python train.py --num_hidden_layers=15 --hidden_size=192 --n_experts=128 --experts_per_token=6 --d_expert=32 --d_shared_expert=0 --hidden_act="reglu" --moe_layers=[0, 1, 2, 3, 4, 5, 6, 7, 8, 9, 10, 11, 12, 13, 14] --router_score="softmax" --normalize_top_k=true --routed_scale=2.5 --balance_loss=0.0023 --balance_bias=false --router_bias=true --init_std_router=0.0123 --lr_router=0.00078 --vocab_size=6241 --norm="rmsnorm" --norm_eps=1e-06 --tie_word_embeddings="early" --optimizer="soap_variant" --learning_rate=0.00646 --beta1=0.95 --beta2=0.95 --batch_tokens=65536 --max_seq_len=1024 --train_tokens=284600000 --max_steps=4343 --dataset="wikipedia_en"
Below are experts of layer 10 (counted from 0) of a mixture-of-experts language model. Rows are named router (the router's row for the expert), down (a neuron's output weights, with its number) and show model dimensions 64-95. Each number is 50 + 10 x the weight over its row's rms, rounded and kept within 0 to 99.
After each expert's rows: a language model's description of what the expert responds to. This comes from a sample of Wikipedia text that the model never trained on.

# expert 43
router:37 37 32 52 31 48 38 53 67 37 60 43 52 44 52 61 17 48 39 60 45 36 60 63 51 52 58 44 47 63 46 47
down0:50 55 52 43 62 51 59 47 65 36 53 47 71 52 60 65 43 55 79 49 40 50 69 48 44 53 52 61 43 58 31 54
down1:52 43 36 45 66 43 55 39 57 45 43 54 38 60 61 49 49 48 56 53 60 59 52 61 36 54 50 59 54 43 41 47
down2:43 52 60 53 49 50 66 57 66 51 51 47 49 46 40 43 42 56 64 38 55 62 77 39 56 30 49 48 50 48 29 53
down3:59 45 39 41 44 56 56 44 40 61 50 35 54 35 55 46 43 54 51 38 61 46 49 45 28 50 36 54 32 61 69 49
down4:41 30 61 37 50 54 39 43 33 42 40 57 56 40 58 50 54 55 45 44 66 39 43 43 54 28 26 52 38 57 60 49
down5:43 58 49 41 58 52 56 53 50 52 45 43 54 52 58 51 44 54 68 58 47 45 52 61 39 40 59 61 52 43 53 44
down6:36 46 49 53 50 47 51 59 53 64 38 81 60 44 45 59 41 65 57 68 61 25 43 52 59 61 35 59 43 56 51 54
down7:54 53 62 51 48 52 50 56 49 41 50 51 60 55 44 39 44 50 59 60 30 43 29 31 55 49 59 46 47 53 51 65
down8:36 53 49 59 60 46 50 34 34 48 45 46 51 55 39 56 57 43 29 52 45 57 33 44 59 51 41 56 59 53 46 56
down9:58 50 51 47 26 49 51 57 66 58 51 25 70 40 40 32 48 40 60 66 41 61 56 37 37 53 61 48 51 49 52 63
down10:51 38 55 59 54 34 47 46 49 74 18 55 43 41 45 46 61 44 32 46 50 63 57 36 47 51 44 46 53 41 57 57
down11:51 61 54 44 60 56 38 54 40 33 46 29 50 47 50 54 67 62 57 40 55 53 32 41 57 48 48 35 39 59 53 48
down12:36 54 50 41 49 42 41 53 46 58 46 40 66 49 55 51 58 39 50 49 74 56 60 34 40 51 54 32 44 41 57 70
down13:37 37 51 47 70 53 65 49 56 56 43 50 34 42 62 44 43 48 58 43 37 44 21 46 56 39 39 59 34 50 42 55
It responds to: Opening stems of long Latinate words that take -ation or -ate endings, such as oper, particip, collabor, Conserv(ation), accom(pl)ishments.

# expert 47
router:38 41 46 52 46 48 58 46 64 48 37 55 69 41 72 49 43 67 39 57 51 52 50 60 55 56 41 56 71 46 54 50
down0:33 49 38 67 44 57 57 50 43 50 49 33 51 76 44 42 32 51 36 45 58 57 51 53 42 61 54 35 46 53 37 50
down1:49 53 47 46 63 34 31 47 56 43 45 54 42 42 58 55 43 36 72 60 50 47 57 34 59 52 53 50 48 44 50 58
down2:32 56 45 63 51 47 53 50 54 42 55 38 51 38 60 44 45 49 47 38 34 39 48 47 37 32 61 53 66 37 54 38
down3:55 34 54 41 40 58 67 36 53 49 44 60 47 54 47 62 30 72 53 51 37 40 59 63 59 44 56 33 37 54 54 72
down4:52 66 59 51 41 50 34 44 49 53 36 44 28 52 50 59 52 43 46 55 44 63 50 30 56 53 49 57 56 53 35 52
down5:54 56 60 49 44 38 61 43 54 39 62 41 60 62 46 49 61 55 58 66 50 59 46 38 60 36 47 56 44 61 27 67
down6:50 59 47 41 58 63 48 45 55 48 55 27 78 56 45 54 44 56 41 54 57 54 48 40 29 62 35 60 61 45 50 56
down7:49 47 56 52 48 56 59 32 38 32 61 33 28 46 40 47 50 53 39 46 41 50 69 82 60 67 49 50 60 58 45 49
down8:57 59 31 45 46 63 55 55 24 58 46 46 36 40 42 48 55 50 45 62 46 48 56 63 33 34 50 37 28 51 41 38
down9:63 59 60 49 48 43 62 46 56 57 49 47 31 31 43 54 50 31 42 52 63 61 65 49 57 59 47 71 49 48 54 62
down10:47 54 58 75 49 38 61 41 58 63 50 40 39 62 48 49 57 47 74 55 49 39 47 60 32 73 67 49 55 45 38 26
down11:44 37 64 36 48 32 46 52 55 59 41 47 20 66 40 56 67 59 62 50 58 49 28 47 34 28 55 54 61 55 62 35
down12:61 53 58 58 40 47 49 46 45 62 62 76 36 55 46 40 62 38 53 45 42 50 71 52 47 37 32 49 71 55 43 33
down13:55 42 37 66 50 48 49 59 50 42 51 49 62 26 43 41 58 29 74 53 51 59 40 53 52 46 45 55 49 55 65 36
It responds to: Column-header cells in tables such as Date, Party, Year, No., plus words like this, the, This that open list descriptions.

# expert 1
router:67 65 46 39 50 41 58 64 38 54 43 56 60 42 61 43 41 41 28 54 53 56 57 45 58 55 32 51 34 61 60 50
down0:61 53 61 33 45 50 53 39 43 58 55 35 32 55 49 48 52 51 55 48 56 46 57 49 53 51 56 43 35 69 51 42
down1:46 50 33 55 59 52 38 54 58 47 44 59 40 55 45 33 48 52 46 52 62 62 41 42 32 56 43 48 42 52 71 50
down2:48 46 55 61 46 43 60 42 59 35 41 44 58 57 45 72 61 46 50 64 57 69 50 42 63 42 51 48 41 69 40 38
down3:48 61 47 44 61 44 45 47 32 61 47 38 40 49 67 52 37 40 39 45 64 45 39 61 44 56 69 39 61 52 56 43
down4:54 57 40 53 61 57 60 35 50 47 57 46 56 57 54 46 58 46 57 37 62 38 54 47 36 47 59 60 58 52 58 49
down5:29 45 40 43 59 38 54 53 74 37 71 54 53 63 59 60 42 52 59 40 33 67 39 60 48 52 61 47 46 44 54 40
down6:49 46 47 55 34 36 52 56 47 52 49 52 49 44 55 26 39 52 45 42 54 43 45 52 38 63 55 48 38 57 51 68
down7:47 53 62 37 53 63 50 53 47 67 47 61 73 40 35 36 58 39 63 60 44 45 52 34 40 58 53 41 72 43 45 39
down8:45 61 52 41 55 63 29 38 50 60 58 39 56 49 42 47 48 52 46 69 56 74 56 53 53 48 66 58 44 57 38 63
down9:41 53 46 53 55 50 47 42 58 48 38 50 57 42 55 53 63 37 44 37 63 47 43 68 57 52 59 52 50 49 51 56
down10:45 46 62 41 58 49 48 58 49 58 34 45 57 44 65 35 57 64 44 50 62 47 56 43 53 58 49 52 47 22 51 58
down11:37 44 39 54 52 44 59 50 64 61 57 50 35 49 45 50 65 57 38 52 43 45 58 67 58 47 35 51 54 55 37 45
down12:62 47 52 50 63 69 44 46 52 48 52 34 54 51 55 45 66 61 39 39 39 58 55 52 72 56 41 42 36 45 48 58
down13:53 52 40 38 32 48 49 32 52 40 51 62 48 31 62 39 59 43 53 43 66 54 61 53 36 54 32 53 57 49 70 53
It responds to: Headings and field labels in sports and biography infoboxes, such as Senior career, Personal information and Early life, plus coordinate separators.

# expert 8
router:34 57 36 61 46 37 45 37 58 57 39 31 59 52 60 48 40 32 45 42 53 47 40 48 71 50 55 46 49 48 59 53
down0:59 54 35 44 43 59 51 29 49 44 60 29 51 58 49 68 51 42 41 53 61 52 43 58 41 54 27 45 44 47 55 47
down1:54 57 62 34 58 62 66 49 55 65 53 48 34 31 35 71 44 48 42 40 54 49 36 57 43 58 64 48 59 52 43 51
down2:46 37 40 50 50 53 50 39 58 37 63 35 56 64 54 41 72 57 62 65 65 57 56 67 46 51 70 40 64 57 32 51
down3:60 60 60 54 48 44 47 43 53 58 40 57 49 56 49 46 70 76 50 54 47 44 49 45 54 36 55 55 43 73 43 38
down4:64 38 42 46 40 46 57 53 57 65 69 40 48 51 55 64 42 33 55 62 58 55 63 33 49 50 51 34 59 47 58 46
down5:35 55 71 66 56 45 49 38 42 35 59 49 48 67 61 52 65 54 43 53 49 50 66 56 46 33 52 67 52 26 50 54
down6:63 48 63 45 56 43 59 57 48 58 42 45 61 39 47 63 67 49 44 46 62 59 44 54 59 34 58 64 48 38 32 44
down7:52 48 57 50 44 51 67 59 43 57 47 31 55 49 59 44 53 36 67 33 58 40 54 34 56 64 56 57 40 53 56 54
down8:40 48 37 42 48 64 32 53 41 66 68 51 39 35 50 37 28 51 49 40 41 30 78 48 49 41 55 63 53 32 49 60
down9:40 38 43 43 42 47 50 57 46 58 49 56 45 58 65 62 47 46 43 35 55 54 53 52 50 38 51 55 43 53 56 51
down10:51 54 43 48 60 42 43 51 46 49 39 43 58 59 45 56 48 66 42 36 67 41 61 54 41 32 73 24 55 50 45 52
down11:52 51 45 49 51 60 77 48 64 57 48 41 66 41 49 49 62 44 58 64 59 60 52 52 52 59 40 47 52 41 47 47
down12:47 31 48 56 48 65 56 73 46 50 51 54 31 57 56 63 52 77 65 46 38 38 35 50 32 41 49 36 67 59 44 52
down13:43 57 49 43 35 42 45 58 56 62 60 49 58 45 57 67 70 49 41 63 52 66 44 63 54 33 45 55 46 46 67 61
It responds to: First piece of a longer multi-piece word after articles or "and", such as cont, dist, att, det (detailed), prot, reg, acc.

# expert 13
router:70 33 34 43 56 58 40 57 58 48 49 45 62 42 24 55 40 44 51 50 63 52 30 46 33 52 46 49 48 52 75 48
down0:56 51 56 67 48 50 59 62 33 38 46 57 60 34 56 55 61 44 33 55 54 42 58 59 60 55 38 51 49 56 38 47
down1:55 47 63 61 65 35 51 49 52 59 44 53 45 55 65 48 75 71 30 32 59 66 41 37 55 49 43 44 49 60 34 53
down2:33 58 45 61 62 50 45 39 62 56 43 61 45 62 50 44 45 37 49 62 59 36 42 51 50 53 45 62 43 47 39 52
down3:55 52 43 54 49 39 54 39 47 48 33 47 52 57 30 25 50 63 36 39 55 50 53 50 31 40 63 45 50 42 53 51
down4:68 49 28 36 44 45 48 39 75 55 53 47 32 51 44 58 55 47 70 65 75 57 53 59 51 45 49 43 42 47 61 34
down5:35 56 39 59 51 38 44 56 49 58 23 58 48 52 63 42 41 58 44 56 45 47 53 45 38 44 55 51 47 51 28 60
down6:51 53 57 29 49 51 25 45 56 40 64 38 23 54 48 53 52 53 43 54 51 52 39 48 45 71 47 48 46 58 28 50
down7:32 33 62 38 31 55 45 46 64 48 48 45 57 55 72 48 51 43 49 47 51 61 54 35 53 35 46 57 57 62 51 34
down8:42 47 57 59 41 39 53 50 55 60 60 57 60 36 52 74 61 61 51 50 45 64 67 57 43 63 45 48 37 60 44 37
down9:62 55 47 41 42 47 40 37 55 67 46 66 47 55 45 49 63 47 36 39 51 46 54 46 41 32 61 40 36 50 65 65
down10:51 56 64 46 66 43 36 52 61 49 31 47 36 55 46 67 52 40 49 54 50 55 51 38 43 54 63 54 58 57 50 70
down11:58 49 49 48 50 35 47 35 56 71 70 53 52 54 48 43 31 48 56 47 59 74 40 44 75 43 38 39 33 45 39 79
down12:39 62 54 51 39 62 48 55 51 63 58 49 27 57 38 72 51 39 64 63 40 60 48 55 62 31 46 58 39 49 38 69
down13:43 59 57 54 52 44 53 42 33 49 37 48 51 46 56 49 42 67 35 50 40 57 51 42 41 58 41 62 47 41 54 53
It responds to: Opening pieces of personal and place names that continue with -ia, -i or -ie endings, such as Jul(iana), Georg, Columb, Sof(ia).

# expert 21
router:40 65 38 60 43 49 46 53 66 43 62 60 76 56 38 50 33 55 54 40 54 51 52 51 35 41 43 66 61 44 57 61
down0:42 68 53 42 52 60 66 59 53 56 48 57 51 43 45 64 57 48 43 65 40 45 58 61 51 48 46 51 58 62 58 52
down1:37 49 46 53 30 53 36 57 43 50 47 30 61 47 51 35 62 51 44 41 48 48 32 53 50 53 53 56 59 53 51 57
down2:35 56 59 38 47 62 36 63 36 40 62 54 35 66 57 57 41 47 43 58 37 52 36 65 39 53 50 62 56 41 63 53
down3:42 36 57 52 58 53 57 57 54 53 66 55 40 76 58 49 43 45 27 45 48 36 40 45 46 50 56 53 44 67 39 52
down4:51 54 46 62 39 54 39 39 46 37 41 61 53 34 49 49 34 50 69 53 60 49 39 64 63 40 49 58 40 58 50 60
down5:47 51 53 44 58 53 47 55 33 46 63 52 43 45 54 37 61 57 30 37 50 47 38 51 43 45 47 54 56 59 46 66
down6:53 43 53 67 35 52 46 37 58 67 36 55 49 41 50 41 50 45 48 21 63 45 52 53 48 44 49 48 49 48 39 33
down7:46 45 32 60 45 54 45 57 76 44 59 45 40 34 44 65 65 50 50 55 49 56 46 54 38 42 63 38 47 53 55 52
down8:36 38 53 46 62 43 60 57 57 69 47 39 63 47 44 58 46 49 60 67 60 41 77 33 45 56 59 49 49 54 56 68
down9:47 71 38 55 42 41 46 47 58 34 37 61 50 58 49 35 32 34 61 39 43 40 40 42 53 48 48 46 57 77 57 47
down10:53 62 55 40 42 53 51 42 51 47 50 51 43 46 67 44 63 45 61 44 54 50 51 63 42 61 34 59 45 57 69 39
down11:43 51 36 39 33 59 56 71 46 52 55 56 29 49 44 47 52 38 45 56 61 61 53 63 48 63 62 53 61 42 62 59
down12:39 49 54 69 57 45 59 42 47 69 51 40 30 39 31 53 30 39 54 60 39 61 41 34 50 49 71 48 59 42 56 64
down13:49 55 50 51 52 65 36 53 38 41 48 46 72 51 36 51 39 63 47 58 48 49 31 50 63 48 53 54 50 31 58 41
It responds to: Middle word pieces of Latin species names and other foreign words in taxonomy lists, such as vir(idans), t(urg)idum, Spl(end)rillia.